{"num_hidden_layers": 14, "hidden_size": 512, "n_experts": 128, "experts_per_token": 8, "d_expert": 32, "d_shared_expert": 0, "hidden_act": "geglu", "moe_layers": [0, 1, 2, 3, 4, 5, 6, 7, 8, 9, 10, 11, 12, 13], "router_score": "softmax", "normalize_top_k": true, "routed_scale": 2.5, "balance_loss": 0.0199, "balance_bias": false, "router_z_loss": 0.001, "router_noise": 0.1, "init_std_router": 0.0334, "lr_router": 0.000574, "vocab_size": 8192, "norm": "rmsnorm", "norm_eps": 1e-06, "tie_word_embeddings": true, "optimizer": "muon_variant", "learning_rate": 0.00149, "beta1": 0.95, "max_grad_norm": 1.0, "batch_tokens": 131072, "max_seq_len": 768, "train_tokens": 578800000, "max_steps": 4416, "dataset": "wikipedia_en"}
Below are experts of layer 9 (counted from 0) of a mixture-of-experts language model. Rows are named router (the router's row for the expert), gate (a neuron's input weights, with its number), up (a neuron's input weights, with its number), down (a neuron's output weights, with its number) and show model dimensions 128-191. Each number is 128 + 32 x the weight over its row's rms, rounded and kept within 0 to 255. Numbers have three digits each.
After each expert's rows: "comes before" lists some tokens at least twice as common just after its tokens as in all text; "mostly gets" lists some tokens that are sent to it at least half of the time. This comes from a sample of Wikipedia text that the model never trained on. Tokens count by the router's weight.

# expert 82
router:048144159157132130095102076110163152085156120079153140155178132104183136099145106105132079152172139138145142160098091144165141123196184078137133084125111097133160156097143084128173142119128146
gate0:115186123143101085198082123149127153060151144114122131094116122135134192068177150190149146155140145163089145198134154129158139142110140128132139131121169065148147163187144088141125176171052126
up0:121155177137124117183160116158103106133105120085111117116155138153156070089130103125145152192092128161114164096117147124126121094105126118114167134136121090103118145072082161092122104095145145
down0:118136154100176108166151174166209172157068126189140140137135148104038142124085112134117126119122067136120114193150057127116121075110154099105152114123130137167187173152100098125130135150130143
gate1:154149053125182127136132137109133146101112172005138105154118144097035118103126120106130166102128105139131156117183077141115141118104176137126137087153119098135168133168164110103158080127164185
up1:151159072191108141074148081133150123146125115088126150094134081129227154069138107163177109139175127191135196114136097193132084179126085104160142124113127124106069110057183150137227138131152098
down1:071122110149121084141138119147122142148143100127135153146109177154082118103052075145098175093171114107120102122147132116128193125096099113097108130155153131167164110088131125192104132140141074
gate2:113119099194106132102127047125139134130113075102124155129115093133138130102129184113086137111098115145127154155100094162106142145118133097163092143129112121097160113161099112084119131168187105
up2:152126129087098097097025109149152132109118095111163143141154173168148169159136158077075098130215142117152125189173099075134104200126164150133128133120099120133159193106050140179180086112139159
down2:125152116102099144131134190112112109102105099109120176095128255097157151160112126082116113163065078151127104148143111158116154102172127179093139147128108115139135151103177116095195112148152085
gate3:107157103122115127146107147150125142099108137134147127107146175148076137116122169136128133140143179137207134157108172107124130102160143078179190117162163113173162086141144083118152140171094099
up3:139121154088184144161159132118129155125201077161142060108136070222136112170081183150209143068188178091103096114089117114146054124200094151137145144186119124125134092074173126109144178110133160
down3:084102135114115087160126114082126140089149123121109128102114060134120149119149108066036106090147073129092142135136115126231117111182134201155103150119134134111057082101152132148120117102110159
comes before: " ", "\n", " The", " \"", " A", " —"
mostly gets: "\".", ";", ".\"", ");", "zz", ")."

# expert 109
router:111131144170139097111127128146161094159144069125154139130187140116166104104125107167092158147156173141115140113110133058129139083159117130091156142163071054131188126143143083132113133121116144
gate0:127113140101120154101166132185122179148137142080144125082103145139082119141142071132095165129091137091122128175137095114146126090124102117126118141154072118123154158131163128133139198120089105
up0:123146113145130147165122106181127123112179134179129109169121151156067126129083149103171203136124132123157125103112152125134112173168138081104123174090135134167094091086165118106121138157130097
down0:185133150153121131128167120154108150134038081161140141105150026121185136087154101099130119108113141149145155166151115082166079170123097165156127116156095146168106208083124148155213127118189112
gate1:205167122132055106115115153116094089131152132116101071089134143139131119084167147135096108126196139077091163144125187136108118179148168129154163136146089161155116064070120154066092107150124149
up1:129088129110150117140119071137137088167076103155043167118096046133111180141160111157091101129097188095102147161081127100079138138107191129137118166139127122140206157088116092149089218147074114
down1:101147144199046085139116117107181097161123129175160131112124082124065166172104143151168090139142140095136120181157111132109057109101166155112137133173078163103096158156075168119168102122128097
gate2:126074093125202086233138181125159204146105124110132071134157167159179090157110096090125173102100046145090090130131173081127149075139113153149111139134092144068118180098134146123128135107149049
up2:092142063163148124097180095120111116104126184135142117092117120132087116162100136191130134095126100079125109142086185141159091171070117148136116112112118139154158125127156193114168087143155192
down2:137115151091164125159103097135115157108175058137102095108101109131207124058137160146123154090117087218077172122156106125149131105098162109099118144101146158165086096097175079112087157098088147
gate3:124136133146126070100151145127122103138061089123165135199126129121161115157058157109113161145129157058101172158147141109135143213121151097072125096168143169096140067201118086095172105158133196
up3:119186188120130118175124129110130067129120157118106195128074125101121128118113140129146127197080086117152180091106088154107155129111098144109174098112130129130114095117135121131119105126072123
down3:204105143132181178131059149129112100144103171106183100093179197102148109114121104170175073136117149157175116135135089133138129109172089135146086118127123150146066099176091113118127154129160140
comes before: " of", ".", ",", " States", " and", " War"
mostly gets: " Republic", " century", " Albums", "eastern", " Syria", " Congress"

# expert 5
router:114145161141109096116084142108141125114162139135132098227189168137106115080165164117110139189165105150115117180081105126175144083159151098086176133106065062144159182127157086131200132105141187
gate0:157053117085175105083084095099115139107112145077197118094158172069046095175128196093114123162102115092119124079183123154091148116146160101134119125066103113165124139112128187098162225117127154
up0:146156090117073149088133111140137155142130173033110147155146125129145115079142141171130168116098145154178144120095175133177108117135161154106125180099157092110111101158133158138130120101178051
down0:077141114132103114094121179088091105120147094191070134159101131131148150115141152144154075092127114104130154169138142122134152196136077118086121112148140150104142176088105119107093105109089162
gate1:095102137137122186108067162114175142103156099153149200097167140179114167142138185161106118172133112148110104145162125078095126137134077122177122112191133150122135095079143153169147153091115123
up1:155115130102089112142205167141116142146143170122107216125140153109085149204154157124041075148102076157170131153089088153078146117093109130150131162147096080130162143121182174129098066094134114
down1:111081097108174193153127109179115079122060111180125080157111123132123131076123104154161179121193185097147165147130106119109143170146174134113134154157090126137161168139046109182094158077132124
gate2:120087110109126119164101160140097195129151160119081088144188176117159134163107120085109058178119150060076138141200154125075159181155134064106140119184080140141171122105128148122146178133162128
up2:105081114126116143066154115107157117094110119043150155143124162132117139062158185186137130148065158173208135137089165119119095137113127045179113156051102191060090100154145101113111118128072161
down2:161185138114118157136113148163138134165142129215117071032156115159092123128092111111126080089104116086078131153133089135139121098154166144090157165155162098091138171175132130151097121074149106
gate3:127145139133166074155143125115156141095131116108114152147170158186118127144148139127122092137203110166173162123144120108138100101166139166056181107134139094076118117101126087158158107187208154
up3:168106198097135161118110090143095125127194185121098131106104064113153109152119089115141128140161136094122136097128129074142121140178103095093111114113149151131059095118116082165134136112094116
down3:164117165141127133122118188111122148113107063121137121107135123144112120152130178138122205140103094173125092138132101131154100158096139131132140141106116085198151123058089138067100115081085114
comes before: " of", ",", " in", " (", " York", " for"
mostly gets: " University", " District", " School", " Court", " Cup", " member"

# expert 94
router:040112155104102104120089112096155108131147144082163157121165106157183090096149125092054096154156124162148147164108103086154160181130195148126172125121086096100108089090126143150141148141107141
gate0:095120103143122124113152094101113159133116082151079150116127122162081120071076097059118102092113112207138147110153125114106171138112144126104136106131127067123086083148122095150118131189119124
up0:098169131164082108066061137111086097130150103098124126137160118175071095108078128112135113102152163101145136106157129120120127139155102086068069126174147077141055131108061083095104162127180096
down0:129162011099103158118123067173155109143120111134071127139147102152111132115119122123145157101142137092102126108128095120104150118110161097072146122167097140112113154148183063138188081170100163
gate1:195137185171170129124166145163145154138179143095137172166209115080170113104147118159142148100140171165152168125102123104112122179140102203079138181146080091082153084171172133088052127146132130
up1:105148097110106109119174113074144111105152155146113134137100175102073165106069137112161142146118157090082122084129114126125105065120114152143070146120134094152137111128103095146117099120159102
down1:101073106142117128127131110209148124134127150201148136118096098168163154104100121169146138094115113096123095157156195126103092147119132155163096091083175126164130053119126149089123172040109136
gate2:070085123144132132140174078093187158111164117163129144117096109101136085126130097202146105155140082136139157133139117124097075171139148115099092138093099118064079036123128187121073103110147098
up2:147135123098177165130128169110103151090101107152139153081096093099123091106092076150103119094136095160182146082118099094123101056121086147128144095128163151036136089188127086109108142155124100
down2:141121111138091120147177143151127115123159134120105122098118106131126087109108074109112125114102112156078100160180145109120145131123135140146139122134102120090112121111156153117149134165180156
gate3:164120094159155106123123179083128170174127134110190123128126119094153109122126133163107120159132073126166168169110102128153139188090123126139176116124150085158099109104204152131142093153157112
up3:124078137096180115153090114173110140096098171166090101202041101121085103119098152119154184135111076121116154143069125130142122101166092122133101123112153139113096140143133200161216119133167090
down3:176111148138139116121128102098131144079125133129130090140105119143135119173142122107154104107156140146120138105080125183140144160079129149067143127104087094150166130096192121182110132140157071
comes before: " to", " in", " by", " on", " with", " as"
mostly gets: " years", " there", " war", " based", " released", " married"

# expert 19
router:097175181135125085079126102129146095096147085109159125199155124139159103088123115164103173144116195136142153103101136112138199123130118124082160127103097110171167172085145138178170152136157115
gate0:137084180203166121113087196119070163127144122161136151246097134081104107075107130195175106072124187090116125110173193138131171093116165139145116123131076166175119045158153172144126132170134090
up0:135134135105140131156099118153119109065165164158106177172070168093125104129115099118094070134118121135120141128102154117095148101130136095170110075168185180125137156155104142153110122148084110
down0:142114151057156107042136116123135138121138066084112149098119086079234141196184149177122135051096108161121091071114098163121103156131098149155092176121122060170138150129115130146145122093115119
gate1:068131149118159115079108129142153171071110203140148175138083154064095058151130096133197154089146095073127141116138126135091146099132086148099128057110134121115046111135126193115168086153201055
up1:145147103171126142149156055145106114109162108140128140137156167082177160114051122149169094133129198081123136113122141189151152132075148132143076118094135118118091103152133186132119142078121132
down1:150091177131119111123162129135096097121147133146133132161130130196130170118128072088145125142094130104142121121150189113095175134114132059088047107102106096141070129145141105141128131109146093
gate2:156118083178137121118147141100127136121083088094126133088126092130097058167047147137099172144108168129154122079075164132128073086088155134101174150135127105101213112083100152120120128109130123
up2:133157072116189151072178043105129083134132046098174135141144122110106136173119102133168167129116115118107168095141171148116121173171118149093091139129153112107186125111084143108085143185094139
down2:130137147127103095122116117075110087105097105065114130126162132081182103121121101160135052187105191125154152080171111097117143168167139139164137142113132121164145062150132136067090123131156154
gate3:155115090103120125135112107136186232118156134129164145195128131045144162129151084159119141120118142115132119132163116210096087121139120120105136103190151121105145149083126177080143128152162106
up3:126103140093128143087152172119125149129095138072093099107158133149144134114160049117104088127177105132075127091130111124101112122122079134098119167096190172112094159131148133103157088143066118
down3:161163113126134120165086099137103140101120159114106108105138173135147126139177087137187158101069180105113121076123135080089202079179195125155143119095113111102215096114157079103129174130134091
comes before: " |", " of", " (", ",", ":", " in"
mostly gets: " University", " League", " National", " Team", " Party", " World"

# expert 75
router:107136173138069103162093066108180102114108160106114129145151136177119114131164139135108110132141129187116117165073135110155131113180173103091168110121132083160190188153118085168190168119079116
gate0:104100120107128091151094177121111067127134122107154142146130146115093088150096131158144157100102094077148121165074163108122188166151110137128106107137139106120180155139116141099157151085174151
up0:117125120124146197181141093148116130127108166131194176114085184129108168065141138093112130181119137141102098110130154135139101070160117163144079116122093142102176172119143104137155163102076147
down0:093125110074086122153138093111129146166135152176165154116131125103132113135100126090090102159101192128138142121152143107151160102107107109125076118148126140105083166032137075114105141081164133
gate1:162150172144100126121118115144129099083170108163125096183132140109106136121135108119168150152110087106134101084096189130156102175094155164102139158104071054140163152095107145122144101134142133
up1:143114128112174088125183154117094138111126104077086091086152106148110146137130158095117117088164057149133125168134162104123100151122162180113120090141095124103092151148168191125094107105152115
down1:093150165125146095158121099075202084226143170131121138177080082173148166087121153085112120123101140103121183174126078143138115188190112220113127098102114140078098182089102091134179144147144120
gate2:147083111125130122062130121131119136132200133131134196158164123179133135159122130127174123096128139233131122164164161115154102169137102169122118116120158141087101114131102131106160167114132113
up2:176086109135133031092110140169056086144110113117118137105126151104090120113136177140108157143039081166103127094151085081156051094144151134146159107157124142109132146122087110119067168133129084
down2:150112106085179119160076106118139180060087115133110116117117111148129132129105177129122122156177062145130117142181115170099131168110129116142112134151146141114071179130184151149093131127113090
gate3:119098108145083115088152135148153090131182079146060141090179141136181150148115173158073138133099156105168113087123118165115168096117160123161134139157121147173101149115133108126125167068092126
up3:164100104151074102126161169149174112131140071119097123104194090124128165091120117137160131143093148149116079080119153144094111122169089171118124084120135133120156091169140142104083143097171129
down3:163141111086082177149089161112166117110116128132137143129114143109113060182106107144097138152105086107113090137151139172112070124136047070127176133136143178091136138056182123145093155146077106
comes before: " ", "\n", "-", " —", " –", " A"
mostly gets: " =", ");", " |", ";", "|---|---|", "\""

# expert 55
router:108172165144077101118085099111180074098148119129141176164204150115152070163150120133085099173138149158160181156087063099166171129173131141115165087089119087194170135066124138172153168098066137
gate0:102115147140082148143109095149147132123166176147172098101062093110175099166130104094121119177117112195149146113140099093112109177113147153159124100161072055143169133097138082129072153138132102
up0:123167123147147168171130141145137124168136118139135077092125133165146136116159106119135151074118079190113178095093132126114170182122157129110162069091135181174095124190103111100133158058164148
down0:136090108103134194163171148138122109089172046079147099119138168126096151108069110082132148125088055147153082143170149098174106133104128205143199101133108131088171106135140177134137158116045112
gate1:116183125085108191181116113179113120105148202137106114146147131138136126121070105072136067147140150114150097125121147118105126143147046117081159138174149120147106120160107156134110155161137132
up1:111150147106133130156145087140114109083120130099083111145119201142121127154052112129155120121150170064105110117093124151102153167130105083164147082154094147134185103202134156073145126140178177
down1:124122162139122133153179176129131088091105170056134150107113135142068185109110138101084123161108122139132155126095102096142151092085098113157114098139127203176089116131172111182151091175156102
gate2:134119115138148129204170147156151166089152142152114109144143166085156131128051128101085120147045120125136130193109096115204158191158093111137150111110106140154157141165096169108142151150151144
up2:167140128106103120178140149125127124140068128107058071195091099142136139115115086147141127126156097060061159136161111089170152109082157128134128110125131124118142128071088094177138108195130084
down2:079113147148135082154128174130078135102122158137119086179134160103116109059117161121100142148114118114094141175141140126148151149131110197125154123077079192114166140104154148137185127154096149
gate3:122156163158105118158148124128107119148114069139093150138177054115069145129147120159200121087151142183137101086078101078131084104071151193106143150136123103142111156115140057123176112090100149
up3:155095134159048157129101119175147149108107133142137119128132117136091140070129141168136126096203118100151080125088144175130088127170062130126168127155119075139119113123141159142091107103134140
down3:130127098153101141132093137080118127125104112066080109198138185151081117093085105157124110117136125091167072104087194139141086171107077123164160100221171159087163125098128152114102162134059117
comes before: " the", " a", " been", " be", " an", " not"
mostly gets: " have", " it", " has", " been", " would", " had"

# expert 122
router:124163138142151124060073129097137143121173107091124179180160135205138060163151095110101132142152136147148145186145118073192125128160155132107146162100112116204169140132105130167179207123082143
gate0:108156103115102150087148210069120176134135139131131110163145151171071124187126117015087152101227122134115106152100149130147156188134217126145157139153129073134133163146138104139119180120134168
up0:174084142091195144079090146069104141073162095157150133145108161100143085095117155137119187131126143145100133105164181079112089174079090162186152203079139096119120153118113148167185160142133030
down0:121117118124088144132111146133118111114075084147152167094122097114172094119087100129113093113123101073161125119157112129167167097110093116109112155107131174106125131051097103191152148109094121
gate1:144154136139187074098099101149081149144095159111097115116128129202149124085177145137163140065115130167094132125141107122194184135196108164119069125097153155157168109117125106156173077149205106
up1:138156097134126154168142167108193071129096120120023119104103216155174178105068072093150129136161127123135060091115197161212132181122075170125164132130071164105175136163180113160138174146085144
down1:180122128161162131130101105054109166090094107073162124124124078084162106091151064135118107109131169118081110159162122120103189180134113089115143209149146177158156139109103159058037112115130118
gate2:119118162194111126171121135111132169147158162144149182120133103117180073124091131166127120116115187173137139133140148130160122089174097054097152167122181083147106086092083145137153123102097101
up2:156106111093116110105140071147094143074100160140154126155127087141143166125166140125126121119098090090103163150160137112165144150085122176151130168113169128120128194082158180162134184112127086
down2:077144116160151188168136123137124116144154077074091108123185181126159092141122112152152100125124142169140114103140134105136131115142118074143115119153172122081147065108096080101095126129156176
gate3:147109124116109103152129148115134154111076081154064119131107088109132099099133179183136140149186096170115107143058108135162162101128096143224146160054075104118172116180109176175139104039078111
up3:113140115144122169120160107158131170120188155152152164136116084084121095172128156070164094145110124110118091075143107122071117142076117154148111171174159150120166102127129123048143103129152184
down3:127169097152172118158175139155202205113106087082110127156092124173181134148102097099196154145122142144119158125163116115089140158182134103178117037128192142131074097118140127133032115108127091
comes before: "″", "′", " ", " and", "5", "3"
mostly gets: " $", "\",", "),", " medical", "″", ","

# expert 12
router:131185149147130120125125092110113151112159087121146125145131112156163090117130137128079171130141119179082147138132081104178117079134169129092134092123115093172139160090144084185117179097148105
gate4:170152130163120131147138065131111128145166130125095163123087104078090158100164134058179191115173117114133125142069177106063136135112149188136096108173110169131159131135181170127092097094150127
up4:183146107132125103146076095122097152153148128132083088126099136137101149156132189151109125116109132164143130164157170178108165134091112118146078122185172112199143092105150124147157146145117113
down4:133064126130150096152099172113119107130150129105115152133091134120255127134146107127077160177119117169148157116133170142181173207171161142081124091011119128064136110151130093150118114142047124
gate5:161102111110095133124160137152074154137126123107127147131128139127146118129115200132181117200141115114123121140176112056117156115156073117116108146121120164080093099123140092098133158121173125
up5:113174144099187066120175076116178107148162145184144125186141138176152078123089143087150107142126146121111083079112150122127171093165129158119165099129150132072138126107086151076178130074132155
down5:124130156110093166070148154173054142122104105105138139129127131169123166128114192125122142205117111178082099136155094099092118051153083066133143094117098170120076162070135120140143113168091103
gate6:148179146127131134161155091159155165063102135120122086083124071166160159163120148102193164182118084152063169196134140091159130143186181142142143192086103170129127114122123097152024124168077133
up6:202139136090128100141089098161159116072153126192112132091114187148109175129108161096177123105103066161102105114107129137140151099096104192095145111164099072056152134114099061140128132181163126
down6:176086143101144127024131201083148098122092182121095163109103119166155145150128124100138152190130122163162113173091129197127125176087117138159080150128128134144128108072175161138196123133132120
gate7:168192144150132155079160108122133167160079119085084119153082151146144166119118172170161092109101106178073160090196128128079065119127154100110167154134156080126191195182152087114096158140152142
up7:080185124103111204157169082126135124152150159095130136189105111114108132094107108152142206137094144127159119105152074093109166085086181106151118087113094161118144122121183169171135153165170137
down7:136106127099098190119188140099151111119129075147088082112117146103083144058145181089129165086101086135126131069106151146097133119111111100138123088155070150141123085167153120129119143133165049
comes before: " |", ",", "\n", " (", " and", ";"
mostly gets: "}", " USA", " York", " England", " France", " States"

# expert 44
router:094176151161146117148110109069150059150182075123125149139178108137166100165163065146080088173138139178128120162075072138178145148100147146089183140106158112134150160081049143148109132092139150
gate0:096118148126086170128080116074094111074107146170110113161121130161100105122126144144145104176057114132092178126108132160108167124110122144117105183132080096150101152058152152159173139154138196
up0:097058148117160129133121194178133118138051153133119113083082075158109106140131146203092092075138052102101120161122146123081117166113167157083142146119112146127123085131174134101056132098091151
down0:067112098134108129039107139159142122072173117129130144090140155158128140136115094061105203140159134190099119083146143145100107153143097120139092134117165127120141084103104101139131069149147035
gate1:205137143132097100161185136169106148145122101122105130130164148149130170083189123139120138144147137136118161095134096121177135156127131113135165133129091140108135103122104062187122139101061120
up1:085184151137121095127204117208139094139183171121140110096119116140118162143054076117101109177152154157102113161139151118116130203143141120098117066124149077086099134189154149148120133140098131
down1:120151098160157140140108150098149160148135105089086134185127143149137120089139155141149140154166135149135164165078124145117132109110056107141172140116139147135077123122110116101145083112060115
gate2:157093158124147099120116160156134120189114140140160175139133093091065093126124039186093133189154161151179115106158160127174146124091143142139101167129117134084170139166108085141086154096147172
up2:090147096157106112143119169097110106139113145110148097099072149170053181159132151139121118081138110102121123144132150147203156156134164156100125141110127130146098122091198172105129147165079154
down2:143097098144126098141126085130216167208083199085160150115083125207160140129124116129121085121140138181102110118113132109150205185130166122113121124143123158180138095094099099135080113115104110
gate3:112125149142176123150158153141154130142142093135163137141152124132115119158111180119149128136090158109116139119106154180213104140074106146054192137158129123087149158084142055142119098077202133
up3:170146127132141100130166126088152165134128120138117103144133070179104145109118096140149120182039133139112122150112103109196124187147034164136164126133101112074113101121109143115123120197154163
down3:119135147147064139174114136139136153170105067132040135132120103143153139158105159125123145119105156096119139116104129166109091163108145128175158192148099162113142147153110121103060120146136123
comes before: " of", "s", "ing", " to", " in", "ed"
mostly gets: " work", " support", " age", " use", " found", " so"

# expert 15
router:111097156142102117099096077125118060148111127114173173112128103190203062098143138166079090135139173171133116155102099101186145106122113083030139139143114128217119172143116096153126162097111117
gate4:186131120077088172139081088108138121139142056097137118115132125203097069115128170158143151090145136176103124090133142093080062105132151136135173178156075071176141090119150107115070188136056098
up4:151095153122144054128142166140034128183122112102122133126140134088127165164094194100113122087173109101119080136111140127126098174166070109141129112132141132128121141136184161138154099098116189
down4:089094121139089160149077115093135125119137100188117158139105123124149143089101115128114143112163093092147073114114104164184134120138112066105107064170161130088148083152076165182151179143131106
gate5:109154136149165093157149122204085115119156145153138138145110120145204094103077167163129152145150222166136111114161127200131163177069132224120144053075139107115087203058091155140167129101137197
up5:116130159107103135156126145172081100165071116142186141134104148171160084105158110145148130150130179123155153140095083090115149166120135116147095188167139092126120152144120155171145142090135091
down5:120055123147090189117114156124117072150109128044079055109120122086077128091103193137063117106102168122115181150136199151151168090127052121103149099127125082123098131188097173118100138197153104
gate6:144117124108118064103123125116114127163117157132143113110121157102179108128120131144059092137135171088142106203169114100109145152116142107133108122152149172126094103117148079129124086128069146
up6:121212193188140114113192140083128118165158061123078096083093094120143113100148152159125111100174088129140151144119132091154174151129151126171126125122162162122174091191135123132110120154134133
down6:194166104091124143101137119107069111112115097132147185143146152174142116111134160121092165118125152102086175102144109147155063130164121128192115169141134138210110159085128201120171144112083185
gate7:105115119120130172173147061163121105131104118133134161054109057156149112103150115165166162122110133120116097113083070114125167127151155117081126079141149084184224123149160202090132124127185103
up7:117103120154149097149197082193182126202139087133155082137125119156141083091110152204114095125156164152170210130099105146152178122078196105091099123142155131132119138127093123090113122114187114
down7:182101150091120109138133141080152145154141149078088121093116125128120179111073125178162129132161096150115128123163137102114058154124114119089083064196095178122160155132116104128114140140138109
comes before: "\n", " The", " In", " He", " It", "=="
mostly gets: ").", "em", "\".", " man", ".\"", " young"

# expert 106
router:134160111198103138128052109118175122126147107059125145159157154117121121018161099174134158137121165146157158217110127102178140140215191127094148090071126094154183121091111131137136103104100097
gate0:092119113177093066113111168194139101113127061127054137185176187172146126173087154137140138106120094078073098114142115139063129133125124094135123114109096121096183175120096144176122153077155104
up0:075141142097057149171123075121144102163088066164149135123103148112125102090062117102134125090137108097183092067130168102074118138126131161173133087190173168120144065156096108122141112151097118
down0:156149159147065087086128075051097106125093140060105121095116143123111147080156150160129046135135138138149141140175169149100056093129111105127111162161163100116130153128102143122139173127048101
gate1:107198121173130128156127102077105102125069091123098126147131182169138165078118127141152186115178175118120114117106136111104140099139166131116135168164144149108130103093152177170092161136129155
up1:105156099114104158151097193144144182149135144156070099093089143143111152124127113131117198152123095089169092129141131140110133144141093116102133058105163110116125132137124098106102090142136097
down1:134043107118115106139089146111083136074104132182138142098154137082122147085163184111105120120136199119127162154137158209124172119126082123190130108188156110174130135159065172096107157091119107
gate2:184132135156132157136078132068115109169128178157116088151144108084086124109115123118123130089093105132017156137151147134127150186195154128138119168141108085149137056194185119140085126135132106
up2:115115095119168106136115148106123155104175171127147158144171124144156145154200172074161160153122150179089143119111135160151124128149062167166131132134103174093145120127105116191160168138126155
down2:106086105163135089118099120108109128119108134095145075138088099147148189131121124133109111109157199087086108142134089127148234157167130150084143133155128099154107132088217153138146136122137147
gate3:090120121086097088181095079133122151098119169096127099163108157131121133104148204199177142115125147170162132151158134109139209124138142144137151095182136131159151120123119193164119187139113094
up3:139152150101116161186120165096143059157155144149153147115130160125143160158061102178104084129084118062187127102178072147140151158123100116207149131132110172160179102128131127138139071203099148
down3:104101042153145138108118094134141143124167134133107109080149126158088126144168152160134156163117131160112122106085103110110159073127133130118063153052097100124171111089145168090126192114140116
comes before: ",", " (", "'", " was", " –", ";"
mostly gets: " Johnson", " Jones", " Jr", " Williams", " Wilson", " Smith"

# expert 8
router:112157124118152094108091125140164111107138094112130165193176125142127118105154146155080124161143125144187118154084137123129176124150174091116155128117143108135142164096098094214180148120074134
gate0:108185115134187175170099115131105133136147139121198129104138170140140064095172156156150123149133089184120166149103089117151127158139135094181186111122167137128122099073143111156125128118089150
up0:066161150113119139108153170140160189135099118161173094075108105158127089142116142116155081089059065167175171167148160095103149092108129161170157120114111112150118123087131152099109111129136118
down0:116131122157202106097132103158121134112092133145116154078106145124171172103143077123104195149175116154162122123071118144171130124124133133066098118096094159099133077141101134172141157179115156
gate1:099098168102117150117066147105074121088195119171108158081163159126170116094180146145152146072091053119129125176102101113171058136141115094114106138189152136145105099075165162178118145191113092
up1:139142128064053153132142136122092091140137096129094143117135132164125168089211144132106158123148100154125174087128170121157114149092157143098069099179133113106112160145097130177083181037128159
down1:120111136172138151105139125064114144070154112133106171090171135125107135057118128136119190113147109099120050141105142139176111124121113126126096108122160113116137119129078098151127136097118053
gate2:178143102088171126084135164089093133138084138144149115114148116113143137157079092154102104130087140112255114142142138141073168200173197148159175170140164091148099146140130095214158167123177091
up2:070156098138176102032088144130104091116137076131199157101092109080219149174086100121114163105160134129102134135035176087142173096134129098135086118180169132132202121121104191105104090120116106
down2:123126121134141136146140142131174100110127173141105064185202154119158161149140121070216102150118115143152137145143065131103140135102146098154121066146131089120090104089150162117143112138097103
gate3:109171099188140096084191177102128141134120100139124085169158104095122072131086107152120100115115133127105152093121073119141123138131127179122105147052136126127168092191158115164221084132088090
up3:135110199141118129180146131141072102095153112130077151116088163110167112126081097151185171149081173148174142147133116132166135150109123141116054117131112103150154180152125190107141112125179106
down3:090103154124029064138129104100151164108149136170119157119169124124112078125075135106060131111106151117137109117124139073110127145150150129153102105151179114120112071094168117135159118128086152
comes before: " the", " ", " a", " an", " released", " re"
mostly gets: " was", " been", " into", " than", " or", " more"

# expert 72
router:154143153121104094076072123110123118135173128116191143202118142137151079058115107118105201152168147150119168126121154101130180114147174128119215155103099089119133118090086059204172170126077141
gate0:126144107172197146155146167114123175079091094160086096118111066079158163153150121167196162158069147126128169099143096116100109098182098110106144093069129166099186179105094100106107142148101031
up0:079172085126125138173176132080125087135042151078100029094132123143115131106151147103132106166088158172144133115154166171141131121116134094151161163079140186176129136120114107082147132113125147
down0:115103136163142144106099187149144147130125125164122113131126098121180099144137166180150152182138114129138157132101147067162122155119154174063129103138191106067088145131108154127114155149089155
gate1:143134168110145158149111116127163133139126142178159132075092131105090141138096162099171104110075193079116079142144149119114148188090135150129090099150118115152137094119142160179100086158120155
up1:140130120130063066247123148098187136115147129162059144093141143133138190119143102147138100125114103116131129104170117102118113123113168228181104057110138136075097130133204194180124082100103082
down1:118102151158133093138152170096066122103154164107183127145093102103153109116093130176096163107081163125109143084139145142107106121139124107064096160152117139183114128164095116074098129166128199
gate2:134132129120106117121148184038127151151126131101099129155083142165173055138163186148163127111182140128181122136156148209162122107060091148122153113106135140122123102124114186123139129116117134
up2:165098096138098102155131119117111139144067146120089149110124095130056120143131102142133099104128140119142170093153150121186166088112135079163149122186139124079176148153114113139149152096128193
down2:143157138107139174124160160136168120136157133146112136169083112117067141038067194115144083158108092084131109097068147074109120162110064144118137133139159049069136107156138118142122124144191099
gate3:088135138147052107155121213112120137118168184107141102126127128129160119106056095110150103120141138157168127096168155116089132183201127078165176157096087083086127136097116141146135090149114116
up3:143147098075118108113092120029141147156183111179071182129138121090136112155110160065088153147151092132118086188056152162149128115162190102089084086138149074120169105160135066097088152163082168
down3:170135087140073112141120185124122131101030187184144078155169150131071096115117161152190112170125139128101151164183119116131090123151117082169125162133081146173111058149128088177160147093136120
comes before: ",", ".", " (", " and", " University", " City"
mostly gets: " University", " York", " River", " London", " City", " California"